Experts of a small language model.
Size: width 256, vocabulary 8192, 99.7M parameters.
Below are experts of layer 2 (counted from 0) of a mixture-of-experts language model. Rows are named router (the router's row for the expert), up (a neuron's input weights, with its number), down (a neuron's output weights, with its number) and show model dimensions 224-255. Each number is 128 + 24 x the weight over its row's rms, rounded and kept within 0 to 255.
After each expert's rows: "comes after" lists some tokens at least twice as common just before its tokens as in all text. This comes from a sample of Wikipedia text that the model never trained on. Tokens count by the router's weight.

# expert 109
router [ 67 147 161 123 102 137 158 118 156  49 106 149 108 100 112 138 150 128 149  63 125 137 145 144 112 158 124 107  83 172 122 119]
up0 [114 131 152 160 143 170 107 125 135 118 174 145 127 141 125  98 121 109 112 119 118  88 123 127  84 147 169 188  82 162 105 112]
down0 [132 134 133 129 121 137 128 178 163 148  56 102  99  91  83 137 121  68 111 136 160 119 108 130 116 133  99 161 126 153 150 113]
up1 [152 100 164 116 119 188 106 148 175 121 139 130 149 118 160 127 121 115 150 129 116 111 107 147 164 136 161 141  94 159 105 115]
down1 [116 137 123 148 109 111 150 127 118 144 105 144 132 109 142 155 127 118 116 122 100 134 117 151 107 113 139  74 165 110 174  96]
comes after: "\n", " Women", " People", " non", " O", "n"

# expert 41
router [116 101 127 116 122 105 121 141 145 104 165 138 107 109 157 127 139 103 123 144 127 172 118 131 112  89  91  93 108  97 147  96]
up0 [129 108 104 133 141  94 141 146 142 149 132 159 127 158 104 105 137 132 147  82  95 121 121 114 149 179 104 144 182 178 154 157]
down0 [139 120 110 108 103  60 127 153 159 136 164 136 101 185  93 120 124 140 137 143 126 118 102  85 133 142 128 130 179 149 113 154]
up1 [126 109 129  98 176 121 103 100 121 161 147 139 141 136  97 123 107 145 113 159 162 104  98 137  87 152 135 132  78 148 143 137]
down1 [116 136 124 139 119 115 161 136 139 148  69 133  78 194 121  80 135 124 111 128 154 142 127  97 129 141 179 133 118  75 110  94]
comes after: " |", ",", ":", "-", " by", "|"

# expert 104
router [145 122 140  67 130 109 160 140 113 151 155 112 171 134  94 142 120 133 122 157 121 139 137 104 102 119 134 115 106 101 159 102]
up0 [124 141  92 106 141 139 119 119 192 101 105  97 100 109 104 127  86 120  92 114 109 116 137 129 115 155  96 132  94 126 104 147]
down0 [142 130 118 152 106 128 145 128 132 120 102 124 137 132 145 144 113 111 117 124 104  71 161 114 120  99 104  43 128  96  99  98]
up1 [104 169  98 116 137 162 150 107  77 116 103  94 122 169 129 101 159 114 121 140 149 123 159  93 135 119 142 129 131 168 131 161]
down1 [ 97 107 107 118 174 132 140 118 126 113 129  77 167 117  72 154 123 123 137 159 176 118 118 148 110  99 127 111 133 147 147 167]
comes after: ".", ",", " and", " that", " where", " when"

# expert 50
router [149 118 131 138 159 131 160 142 106 163 139 117 145 114 166 123 169  80 120 131 102 159 110 111 175 115 122 146 148 141 144 122]
up0 [172  91 106 167 168 127 180 106 101 151 164 157 130 149 116 143 160 130 138 144 120 125 113 122 144 139 121 138 177 121 142 109]
down0 [152  99 152 133 147 145 161 119 135 134 133 111 154  98 125 156 154 102 169 135 113 148 122 133 167 141 129  94 168 113 158 136]
up1 [150  96 131 125 160 100 132 126  89 156 122 144 101 134 110 122 139 133  88  79 113 117  81 140 154 130 157 155 115 105 122 165]
down1 [135  72 132 145 161 113 131 162  95 124  64 105 102 123 153 139 142 113 100 103 119 137 114 131 117 154 164 117 125 126  89 145]
comes after: " the", " a", " to", " was", " an", " and"

# expert 68
router [125 108 152 136  72 139 143 135 176  92 156 123 124 154  73  96 154 112 126 138 146 131 109 139 158 113 130 192 104  93 159 144]
up0 [127 149 134 132 124 132 155 121 153 134 131 116 131 155 150 157  87 150 111 178 144 153 129 123 129 105 161 134 130 142 127 119]
down0 [135 108 108 138 165 125 123 151 144 122 139 104 172 126  92 124 136 147 130 159 127 146 134 132 129 151 111 110 141 147 146 124]
up1 [111 141 164 113 102 135 117 107 104  71 127 201  97 144 126 155 134 121 163 143 123  89 124  92 105  81 131 144 141 119 131 158]
down1 [105 156 161 152 128 109 140 153  84 157 135 117  90 136 112 127 157  80 132 138 101 112 104  97 151 158 149 158 123 133  99 110]
comes after: " the", " his", " a", " The", "The", " her"

# expert 5
router [ 66 147 133 129 129 170 151 144 110 138  95 151 179 144 123 121 115 112 121 140 132 117 143 141 120 119 138 143 151 130 125  92]
up0 [143 125 112 101 151 139  90 128 157 102  99  86  67 109  81 118 144 122 138 120 161 179 112 150  62 110 167 156 157 135 153 125]
down0 [ 82 135 126 122 141 122 141 111  89 179 169 156  81  78 104 105 155 144 121 114 102 112 130 122 153 126 126 133  90  97 100 156]
up1 [132 149 134 128 143 122 143 125 135 142 157  80 140 134 140 146 117 128 141 110 126 155 141 134 144 101 148  96 132  91 167 124]
down1 [146 100 122 138 138 151 129 134 112  93 129 151 106 140 110 129 118 131 134 159 112 112 128 138 153  98 122 115 103 143 116  45]
comes after: "0", ")", "4", "3", "5", "6"

# expert 28
router [ 93 161  99 155 136 127 130 118 134 149 158 165 127 191 112  96 128 137 144 146 120 120 139 141 114 131 137 151 176 142 111 124]
up0 [142 126  91 110 152 114 139 102 137 124 146 144  92 167 127 135 167 139 134 150 131 135 137 176 148 143 111 142 182 116 124 101]
down0 [ 91 129 137 142 126 124 150 185 129 133 134 156 146 112 118 102  99 124 152 133 137 127 102 106 115 141 118 129 122 137 159 192]
up1 [145 144 109 152 106 162 137 123 101 153  94 111 141  84 128 178 164 150  84  97 150  77 136 121 118 166 168 171 131 128 175 169]
down1 [136  92 152 160 156 178 117  96 112 120 137 119 145  96 131 127 141 158  79 142 149  86 146 157 150 147 140 169  78 128 104 140]
comes after: " |", ".", "==", "\n", ")", "==="

# expert 117
router [147 155 103 103 130 113 105 129 159 162  87 135 171 137 126 123 133 166 128 125 133 145 112 125 101 107  96 125 142  75 128 148]
up0 [133 135  81 144 116 166 152 100 121  72 126 126 148 135  88 117 128 145 125 152 122 156 130 125 116 161 129 104 185  99 128 128]
down0 [ 81 122 136 110 147 103 113 146 165 109 141 128 156 136 155 116 150 144  86 116 133 108 141 104 110 111 123 148 123  96 139 124]
up1 [126 140 101 155 147 174 133 128 155 132 122 141 105 129 141  87 135 125 151 110 146 131 116 127  96 182 112 166 141  79  90 131]
down1 [112 127 141 121 137 157 147 128 124 121 143 118 119 153 126 121 128 103 142 176 104  77 115 101 102 123 109 127 111 134 107 140]
comes after: " ", " (", "–", "0", "^{", " $"

# expert 24
router [117 115 143 156  91 111 132 125  93 150 127 129  87 117 128 135 117 100 139 153 125 118 109 121 121 123  58 157 105 147 164 121]
up0 [128  93 133 167 142 138 158 142 139 166  88 138 129 151 167 104 158 176 162 118 149 102 123 134 128 101  96 112 152 129 158 101]
down0 [127 134 136 206  96 134 133 129  95 128 113 126  88 115 102 147 147 154 145 148  97 139 137 139 123 109 164 132 104 144 184 132]
up1 [104 118  83 118 128 119 146 135  95 101  96  94 140 135 126 106 109 124 130 153 103  76 152 118 124 131 126 124 108  68 118 129]
down1 [151 134 157  98 136 100 175 162 121 132 167 121 109 110 164 124 149 142 121 133 116 183 147 132 138  81 138 137 141  89 150 133]
comes after: ",", " in", " United", " of", " the", " New"

# expert 7
router [100 157  85 116 148 145 132  86 167 119 157 106 116 116 128 127 124 178 125 110 136 159 101 129 123 145 108 161 143 117 129 112]
up0 [119 136 173 108 150 164 144  85  79 128 130 146 104 120 132 132 160 134 113  76 156 106 114 127 129 101 105 115 119 116 150 131]
down0 [135 116 106 109 122 124 116 117 149  78  86 104 146 104 146 157 142 120 166 125  93 125 176 132 148 108 133 118 139 130 106 117]
up1 [ 92 180 149 133 156  81 156 117 143  96 144 132 130 135 136 127 153  98  78 138 153 152 151 131 105 149 142 125 126 172 129 147]
down1 [155 111 105 134 136 100 149 143 146 126 117 128 129 109 132 114  98 146 137 107 133 103 104 173 126 121 151 112 142 138 165 120]
comes after: " |", ";", ",", "|", ":", " the"

# expert 23
router [140  81 143 117 133 132 138 140 148 110 104 125 165 108 115 141 165 146 110 105 121 130 140 120  93 114 149 166 129 128 128  82]
up0 [113 117 156 122 131 127 130 108 118  97 199 132 151 163 135 150 132 112  87 146 110 134 124  94 137 148 136 151 147 159 135  92]
down0 [114 124 134 129 154 145 119 170 101 129 136 125 103 136 116 143 136 101 129  83 111 162 141 143 134 113 117 148 127  92 129 116]
up1 [178 118 146 158 122 147 141 149 148 110  90 105 104 118 125 117 154 141 112  70 139  94 104 127 114 134 133 144 105 156 111 121]
down1 [112  73 102 110 119 132 117 126 133 121 132 106 162 122 120 121 152 149 105 163 168 143 108  95 121 160 130 103  91 106 141 101]
comes after: ",", " of", ".", "-", ":", " and"

# expert 122
router [108 159 136 172 119 167 154 137 120 137 110 172 142 154 135 104 130 111 111 134 148 110 136 137 139 133 139 155 153 152 181  71]
up0 [161 184 110 112  96  75 144 164 116 111 123 148 166 129 144 121  90 135 126 139 123 131 134 121  80 150 127 112 177 165 151 160]
down0 [115 123 111 144 144 115 157  66 138 163 151 169 124 112 144 184  97 100 105 123  87 150 163 184 154  95 119 104  99 118 159 123]
up1 [193 141 132 121  95 119 123 145 164  92 108 124 135 129 141  98 106 115 135 127 118 119  95 136 160 120 168 141  83 117 205 128]
down1 [177 102 132 105  97 135 140 127 138 122 136 162 148 122 128 136 117 139  89 142 111 131 137 133 118 152 141 120 149 153 138 141]
comes after: ")", "0", "4", "3", "5", "%"

# expert 110
router [148 152 108 123 135 119 114 107 117 124  96 157 139 110 120 128 105 126 118 120 141 133 135 179 163 126  82 136  93  98  96 152]
up0 [177 142 151 161 152 112 164 121  99 106 126 155 113 143 141 142 149 137 118 100  78 121 143 172 184 124 112 114 163 107 153  79]
down0 [145 126  94 158 116 101 101 113 110 122 122 117  99  87 124 121 159 148 130 141 142 119 126 135  84 107 122 147 158 101  97 150]
up1 [130 110 132 146 145 158 165 126 151 167 124 140 123 126 131 118 153 160 114 130  73 136  88 163 155 143 125 153 109 121 189  98]
down1 [129 143 102 129 176 141 172 133 154 130 109 135 120 111  99 115 146 118  79 167 114 113  75 146  92  93 123 147 128 124 115 113]
comes after: " ", "0", "1", "–", "9", " ("

# expert 76
router [139 140 133 129 142 105 106 134 112 159 100 119 122 103 124 123 131 128 147 171  92 128 154 106 116 111 155 146 120 141 126  95]
up0 [170 109 151 126 125 161 140 126 101  96  91  95 123 166 124 115 121 144  93 145 130 151 134 137 170 153 113 147  85 108 117 152]
down0 [ 91 128 120 110 120 132 194 112 124 156 142 113 127 130 124 165 103 130 147 152 150 133 127  84 168 129 115 123 107 124 138 149]
up1 [105 161  79 105 121 112 131 118 145 118 105  94 162 107 153 100 167 156 131 140  98 162 147 136 105 112 169  86 139 124 120 155]
down1 [100 113 101 154 135 124 119 108 107 138  65 137 125 143 121 127 136 144 137 129 133 106 144 115  96  95 127  83 120 146 107  99]
comes after: " in", " of", " for", "1", " from", " to"

# expert 124
router [116 131 116 125 138 154  79 101 138 153 135 160 110 105 112 130 106 180 128 118 133  95 146 132 140 130 148  95 137 135 141 188]
up0 [102  84 114 151  74 166 145 114 103 119 132 167  97  89  69 107 160 148 111 102 125 129  88 159 138 117 132  96 172  78 126 138]
down0 [145 164 152 163 107 153 138 128 173 132 161 125  77 146 143 152 145 147  67 110 131 132 101 147 131  96 143 127 148 108 126 153]
up1 [ 62 137  99 129 181 117 158 109 135 148 119 129 120 164 131 156 147 128 102 141 136 122  90 131 109 187 121 127 139 127 145 103]
down1 [136 164 167 100 148 107 179 131 155 131 149 161 151 143 111 124 102 122 148 144 119  95 152 124 135  97  99 153 126  96 148 135]
comes after: "0", "3", "4", "6", "7", "5"

# expert 99
router [165 150  78 135 109 116 170 140 150 145 158 112 149 104 133 113  83 132 136  99 113 158 154 141 151 121 128 146 148 104  99 118]
up0 [134 136  92 126 115 129 149 117 135  90 100 150 165  90  76  84 146 129 134 130 107 138 155 109 128 157 114 132 166 152 118 115]
down0 [122 142 129 174  81 134 124 132 159 115 104 141 131 146 128 155 135 144 109 134 139 142 144 178 113 117 121 140 123 111 143 139]
up1 [143 146 119 172  92 124 122 142  83 124 154 147  88 140 177  98 110 144  97 131 150 114 122 137 128 139 120 128 164 126 149 132]
down1 [111 171 149 174 171 121 122  84  96 125 156 115 122 108 115 154 143 107 132 127  92 143 104 113 175 110 115 157 106 145 173 124]
comes after: ",", " and", " the", " of", " –", " where"

# expert 44
router [129 142 136 141 146  94  95 129 117 145 129  94 111 106 130 150 124 117 176 145  90 145 125 117 127 127 120 127 129 131 140 175]
up0 [115 136 110 111 111 177 178 112 138  93 144 140 156 145 108 120 196 165 105 156 133 122 127 161 127 123 155 145 112  92 141 157]
down0 [117 113 152 129 128 146 118 134 139 148 117 156  89 137  46 129 122 101 103 111 154 116 146 105  72 137 124 147 117 122 164 164]
up1 [142 109 129 148 149 121 154 133 182 130  57 100 133 133 102 171 148 176 140 115 155 169 148 165 130 114 115 177 126 118 102 161]
down1 [105 137  92 159  81  85 151 135 131 144 131 102 150 121 135 171 116 130 126 156 110 112 132 119  80  83 133 131 108 135 140 115]
comes after: " |", "\n", ";", " about", "%", " December"

# expert 11
router [152 118 151 160 136 137 136 132 122  65 160 101 118 203 149 141 112 131 130  85 147 145 110 138 125 124 111 124  98 151 124  77]
up0 [101 124 154 113 162 133 162 145 130  79 110 122 165 133 111 151  81 129 120 151 120 125 117 102  98 155 170 160 161 157 140 184]
down0 [140 114 115 162 159 135 100 126 120 117 125 118  83 114 104 119 167 103 170 141 136 141 116 124 121 124 139  86  97 124 131 142]
up1 [ 98 164 127 148 125 123 124 114 129 117 150 114 105 151 111 145 135 106 138 124 111 128 145 130 131 127  94 130  97 101 139 161]
down1 [119 104 106 136 120 162 114 129 112 126 129 146 157 148 166 119 121 102 152 150 127 117 144  78 156 154 142 167 143 138 118 125]
comes after: "s", "ed", ",", "ing", " used", " due"

# expert 88
router [114 104 123  98 123  91 139 118 129 117 115 114 115  98  68 149 114 140 125 132 123 106 119 123 160 110 145 163 115  61 106 115]
up0 [127  86  94 122 124 135 112 129 147 108 103  78 105 133 141  94  66 105 136 138 122 121  86 123 131 161 165  70  96  97  80 157]
down0 [144 170 120 141 150 123 142 140 151 124 119 151  78 130 116 138 126 109 154 139  99 133 113 104 137 146 161 158 150 146 134 132]
up1 [113 111 128 138 145 117 113 119 155 110 134 135 169 117 164 126 128 123 107 147  92 129 108 124 154 112 132 141 148 121  87 111]
down1 [102 153 146 134 170 118 158 121  96  66 165 127 114  89  95 131 137 139 162 105  79 113 117 176 141 150  78 125 108  97 108 103]
comes after: " ", "pur", "|---|---|", "|---|", "---|---|---|---|", " San"

# expert 32
router [129 181 138 100  78 129  89 144  87 171 109 112 127 142 132 125 140 108 140 147 141 119 153 117 110 111 124 140 100 171 120 116]
up0 [119 116 186 113 103 118 164 133 131 131  98 118 131 118 161 118 132 104 109 148 156 125 135  99 134 118  95 147 156  92  78 192]
down0 [131 153 190  98 128 139 140 130 139 131 111 142 132 114 155 140 112 121 115 175 108 159 104  93  98 137 126 137 154  76 110 179]
up1 [ 90 185 129 128 125 126 116 156 112 104 121 125 139 173 142  91 152 116  99 139 132 121 127 119 148  97 146 169 119 103 117 142]
down1 [161 104 121 138  88 124 151 107 129 132 109 109 129 151 132 122 136 125 144 127 119 116 116 116 152 129  98 163 124 158 113 158]
comes after: "0", "9", "8", " in", "in", " known"

# expert 123
router [153 198 159 111 102 122 158 113 144 116  89 137 158 152  75 133  92 149 122 132 102 137  89 101 120 127  90 118 151 113 139 145]
up0 [132 154  93 166 118 130 141 133 122 101 132 119 125 167 137 154 144 133 101 144 173  86 153 129 111 163 156 151  89 103 129 121]
down0 [114 125 110 114 112 136 122  80 178 133 149 120  98 133 151 135 113 149 174 125 168 122 100 111 170 141 128 167 171 147 120 156]
up1 [140 128 105 136 145 147 135 139 172 147 130 151 203 150  86 101 128 143 143 117 101 139  66 156 121 148 105 130 146 139 132 194]
down1 [ 93 101 147 146 103  98 159 181 142 164 134 140 142 109 137 121 125 120 161 100 136 175 146 137  81 109 141 126 111 134 125 158]
comes after: " ", " (", "–", "0", " $", "/"

# expert 100
router [147 156  81 118 113 123 122 140 125 134 114 137 123 117 135  97 128 138 129  76 133 177 126 162 177 133  63 122 169  97 110 131]
up0 [127 144 172 142 153 103 101 136 146 138 152 119 139  81 161 106 119 158 129 107  92 157  98  88 112 154 130 128 112  97 148 140]
down0 [ 71 112 131 157 101 115 124 155  77 105 108 145 121 131  81 154 105 141 121 160 109 155 160 138 108 131 139 116 105 133 119  97]
up1 [173 138 146 102 125 116 187 143  88  77 124 109  94 116 154 145 128 133 114  86 136 111  81 130  81  90 116 129  85 115 131 171]
down1 [148 118 123 147 182 125 159 116  96 134 142 163 165 159 124 122  93 138 155 122 148  75 116 119 163 139  94  81 143 127 140 148]
comes after: "1", "2", "3", "9", "4", "5"

# expert 8
router [132 115 136 129 153 125 126 109 105 143 125 162 121 131 105  94 124 112 164 137 110 155 135 111 140 135 117 121 128  94 118 101]
up0 [112 138 106 140  69 127 148 167 131 106  95  84 142 150  94 104 145 124 136 120  88 117 127 173 173  72  81 128 125 137  90 123]
down0 [112  82 145 128 124 130 111 160 124 123 112 131 107 117 127 157  99 143  91 154  98 129 113 156 157 149 143 106 131 169 161  95]
up1 [ 97 114  89 135 130 138 167 117 106 156 169 126 102 147 138 149 139 119 151 127 106 135 135 123 168 142 124 142 128 103 105 162]
down1 [136 143 138 142 143  99 174 111  93 131 118 115 162 165 142 158 109 138 139 122  62 103 136 103 136 133 122 145 123  89 137 122]
comes after: "\n", ".", "==", " =", "===", " =="

# expert 92
router [156 136 150 135 129 174 149 138 115 109  86 129 116 103 131 125 126 106 146 118 132 126 125 130 129 116 106 121 115 170 147  89]
up0 [175 139 125 122 111 142 122 161 130 142 164  96 115 126 122 125 100 167  81 180 109 195 126 164 102 100 111 137 123 149  93 122]
down0 [137 126 129  97  80 133 105 118 156 149 125 128 132  99 117 123 132 122 104 107 154  98 120 149 153 138 118 114 123 150 102 121]
up1 [138 146 145 186 134 142 198  84 120 135 122  88 125 115 155 102 139 137  86 142 111 118 172 119 183 154 122 151 134 142 119 160]
down1 [ 99 148 123 164 141 114 111 121 104 134 122 110 155 166 144 122 151 129  99 131 134  86  99 174 108 158 136 117 128 153  97  91]
comes after: "s", "4", "3", "5", "6", "7"

# expert 66
router [148 148 119 159 116 102 144 135 175 143 143 125 163 115 105 141 115 145 121 104 141  91 147 115 132  95 168 180 102 123 155 153]
up0 [160 109  89 128 110 106 131 137 104 128 160 135 137 162 144  68 153 141 131  83 113  91 142 114 158 123 122 167 147 120 146 144]
down0 [ 85 134 141 155 114 125 115 146 163 132 139 186 136  90 142  97 167 119 104 148 114 150  97 105 158 148 153 162 151 155 113 111]
up1 [ 94 169 114  92 115 158 141 120 113 143  86 102 145 138 126 151 142 128 147 129 117 142 136 113 133 111 116 130 116 110 114 148]
down1 [116 146 157 100 127 125 100 108 150 145 110 166 101 160 118 118 124 103 134 140 147 119 127 124 124 110  68 126 158 156 150 137]
comes after: " the", " a", " The", " his", " and", "The"

# expert 16
router [130 117 116 119 119 142 127 135 113 128 147 166  92 131 101 110 132  96 131 143 116 128 140 135 148 125 132 143 141  64 112 141]
up0 [150 160 125 160  96 135 109 122 154 113 116  70 131 112 133 117 137 137  84 130 148 141 132  97 131 129 130 148 120 156  97 149]
down0 [157 109  74 132 106 134 141 105 108 115 143 195 123 161 168 102 129 179 122 133 131 152 114  94 129 119 143 142 105 117  79 113]
up1 [122 127 131 118  96 149 151 112 137 129 109  99 118 132 105 140 156 146 149 107 147 126 112 133 114 139 147 119 141 120  89 134]
down1 [114 118 137 107 169 140 118 139 163  93 135 151 143 136 115 105 140 112 157 135 100 155 120 107 110 105 132 133 133 135 118 143]
comes after: "\n", "s", " medal", ";", " non", "\""

# expert 115
router [128 133 134  85 117 119 165  95 146 131  91 121 103 135 167 145 125  81 143 121 144 152 134 113 126  90  86 158 135 108 101 118]
up0 [118 118  97 133 116 136  95 133 113 173 101 129 135 128 181 120 136  91 116 146 161 165  90 101 128  85  99 123 108 123 126  99]
down0 [113 171 120 122 168 139 102  89 130 125 174 107 118 138 139 167 117 126 165 111 150 158 100 149  95 152 125  90 131 153  97 122]
up1 [107 122 182  60 131 138 138  99 149 127 134 108 154 119 142 109 169 108 113 138 176 107 106 105 152  99 125 103 129 143 128 140]
down1 [143 118 126 135 137  82  94 106  96 117 126 113 110 148 124 183 106 103 117 118 121 169 139  82 122 122 131 146 159 116 165 131]
comes after: " is", " as", " was", ",", " with", " in"

# expert 86
router [116 157  89 118 142 160 138  68 118 117 147 145 122 136 187 115 129 178 121 137 136 130 120 119 127 146 120 142 134 107 132  66]
up0 [ 95 138 111 128 131 154 140 155  99 144 124  98  70 128 132 147 149 138 124 107  99 149 121 137 142  69 136 148 108 144 149 105]
down0 [161 125 129 150 146  96 121 128 114  82 156 153 153 129 142 136  95 115 148 128 149 129 138 108 103 174 125 112 161  80 145 167]
up1 [115 141 182 114 110 148 137 116 154  97 130 126 164 157  88 160 105 153 125  93  96 132 119 163 120 161 124 108 126 149 109  93]
down1 [144  88 135 109 160 105 144 139 138 140 104 110 110 146 105 134 168 137 161 124 149 116 155 125 135 123  86 109 112 102 120 140]
comes after: "|", " |", ":", "-", " the", "In"

# expert 127
router [149  93 142 157 156 146 132 136 128  68 122 117 109 131 133 154 105  96 133 102 118 144 109 128 120 106 128 136 133 193 145 175]
up0 [110 137  94  97 126 152 138 100 144 141  96  99  93 126  99  85 133 121 116 118 164 116  80 155 129 134 114  97  92 114 151 121]
down0 [122 140 163 154 158  83 173  93 133 101 123 129 125 115 104 118 122 133  89 176  90 168 118 105 171 161 147 105 127 142 158 133]
up1 [135 165 153 111 133 179 142 130 170 124 117 106 133 135 174 138  75 127  98 124 161 146 128 138 160  89 120 147 137 148  95 128]
down1 [122 127 137 135 129 171 161  88 126 114 114 133 130 136 158 151 162 119 133 122 151 134 101 157 100 119 163 116 103 157 131 108]
comes after: ",", "ed", "s", " is", " more", "ing"

# expert 12
router [157 124  91 112 137 125 141 144 116 136 131 116 114 120 130  92 146 109 104 105 130 123 107 151 191 126  71 109 170  93 140 129]
up0 [152 152 134 127 149  87 168 105 160 107 147 152 151 147 134  73  80 137  96  86 174 153 135 111 137 111 180 160 108 124 109 161]
down0 [147 127 123 133 110  83 160 173 112 154 125  91 111 114 106  99 122 111  82 138 124 107 120 123 162 136 128 132 161 169 119 141]
up1 [126 147 145 125 135 151 130 140 108 176  98 125 118 163 166 148 151 116 154 132 120 123 146  96 146  93 142 107 111 137 141 126]
down1 [102 139  91 129 146 136 125 120 109 151 136 173 108 181 104 169 123 124 108 116 117 110 129 113 140 174 107 102 110 151 119 140]
comes after: "2", "1", "0", "3", "4", "9"

# expert 87
router [111 116 138 105  90 199 117 108 170 140 139 115 117 142  99 128 109 124 135 143 130 121 145 118 108 133 153 108 158 154 102  99]
up0 [124 124 152 161 125  96 121  87  94 111 165 157 123 138 120 113 120 160 121 151 148 150 126 137 132 125 128 194 113 163 138  77]
down0 [134 120 128 146 161 124 132 134  94 133 118 134  71 108  92 145 121 118 107 111 109 116 135 140 100 123 133 103 107 174 142 153]
up1 [118 125 125 130 118 118  63 126  90 127 100 118 134 152  91 118 109 146 102 168 164  93 123 133 134 136 102 128  88 129 107 138]
down1 [164 135 126 120 100 170 138 136 195 159 143 159 124 138 145 143 163 104 140 172  84 129 185  79 139 128 119 131 167 123  94 113]
comes after: "\n", " |", ".", ")", "==", " ="

# expert 37
router [ 87 126 112 110 139 153 120 105 162 132 115 104 130 126 125 117 131 153 126 125 130 142  84 123 120 123  50 127 165  83  92 145]
up0 [143  80 119 122 141 125 147  99 118 118 110 147 136 164 143 148 115 132 141 145  81  85 134 159 119 114  94 109 147 182 100 101]
down0 [140 167 120 144 124 148 122 152 147 143 145 114 101 110 113 114 130 133 147 152 147 124 121 146 132 132 147 140 141  82 129 143]
up1 [156  95  85  78 114 140 120 124 138 146 136 117 122 161 122 133 102 143 102  91 141 129 144 167 138 116 109 122 112 106 112 145]
down1 [117  76 160 122 159 118 121 102 120 107 177 127 162 152 108 116 128 115 137 100 113  96 141  92 156 129 163 142 124 118  83 175]
comes after: " |", "|", ",", ";", " in", " May"

# expert 118
router [131 115 148 121 102 159 158 131 118  86 108 124 120 129 108 115 156 162 148 138 132  94 119 134 111 118 127 128 118 148 136  79]
up0 [119 104  96  94 134  97 156 121 123 160 148 152 108 130 162 157 114 113 125 141 182 142 114  96 117 110 115 124 135 129 142 108]
down0 [150 103 103 164  79 152 160 144 151 127 157 105 112 101 103 118 117 129 137 135 103 150 120 139 138 111 130  85 107 151 134 106]
up1 [ 97 120 138 162 131 157 150 147 117 108  88  98  96 100 139 101 158 121 141 126 151 111 149  85  97 114  85 105 111 110 128 135]
down1 [142 121 106 100  98 115 143 139 133 117 119 122 129 143 123 150 134 146 132 142 105 117 109 137 145 106 149 123 116 160 145 135]
comes after: "s", ",", " However", "es", "ers", "er"

# expert 39
router [144 168 129 117  98 132 136 129 118  99 158 122 111 109  95 122 148 117 139  75 105 136 122 126 138 141 124 154  93 105 114 133]
up0 [107 126  72 135 124 110 104 105 148 136 101 125 177 125  89 144 150 123 156 129 147 114 155 152 134 144 111 142 149 135 106 103]
down0 [116 126 110  83 116 142 139 138 155 175 136 137 104  88 152 116 109 186 113 127 132 118 134  65 132  65 114  89  90 125 124 113]
up1 [144 132 143 152 115 165 169  93 152 104 113 172 128 120 176 124 127 165 131 109 124 149 123 137 170 138 149 163 123 107  56 135]
down1 [102 113  90 133 136 123  91 156 133 152 108 112  95 125 185 143 140 107 126 128 123 122 128 126 115 159 130 105 166 150 114 123]
comes after: "\n", "4", "5", "6", "7", " non"

# expert 59
router [158  93 124 126 140 117 101 138 111 135 162 120 179 145  99 158 148 161 114 156 143 121 143 155 117 130 102 132 117  71 161 131]
up0 [132 162  98 150 122 130 122 119 170 102 105  72 147  88 122  79 156 156 143  94 156 160 119 146 105 175 143 124 165 108  85 136]
down0 [159 123 139  90 159 136 141 105 127 138 106 135 106 138 135 131  84  76 134 124 138 158 118 109 137 142 141  87 143 140 122 117]
up1 [121 154 118 149 111 164 136 118 127 152 129 120 184 101 129 142  94 110 103 159 142 101 127 142 141 142 120 151 134 106 117 123]
down1 [170 166 110 130 120 130 113 137 126 113 104 121 158 113 133 102 137 113 114 115 124 133  95  98 153  83 136 142  99  94 108 118]
comes after: " ", " S", " B", " O", " D", " b"

# expert 78
router [121 125  89 114 131 128 155 109 155 134 160 143 135 139 115 142 105 133 109 146 117 157 130 141 175 146 133 142 126 118 156 134]
up0 [157  82 138  82 148 104 161 143 157 132 127 119 151 138 116 113 192 128 114 111 170 133 140 151 169 162 150 167 147 163 119  96]
down0 [109 123 111 129 110 125 176  96 150 131 132 135 150 146  83  73 123 115 128 119 145 173 124 117 117 172 117 140 142  90  61 127]
up1 [ 86  94 118 154 140 121 116 103  93  99  77  88 149 135 146 123 133 122  77 121 195 148 111 152 131 147 137 118 164 135  96 155]
down1 [140 134 146  88 108 123  95 103 146 195 120 121 126 159 141 138 130 109 102 124 148  69  95 122 130 127 157 104 159 161 147 135]
comes after: " of", " in", ".", " to", " on", " for"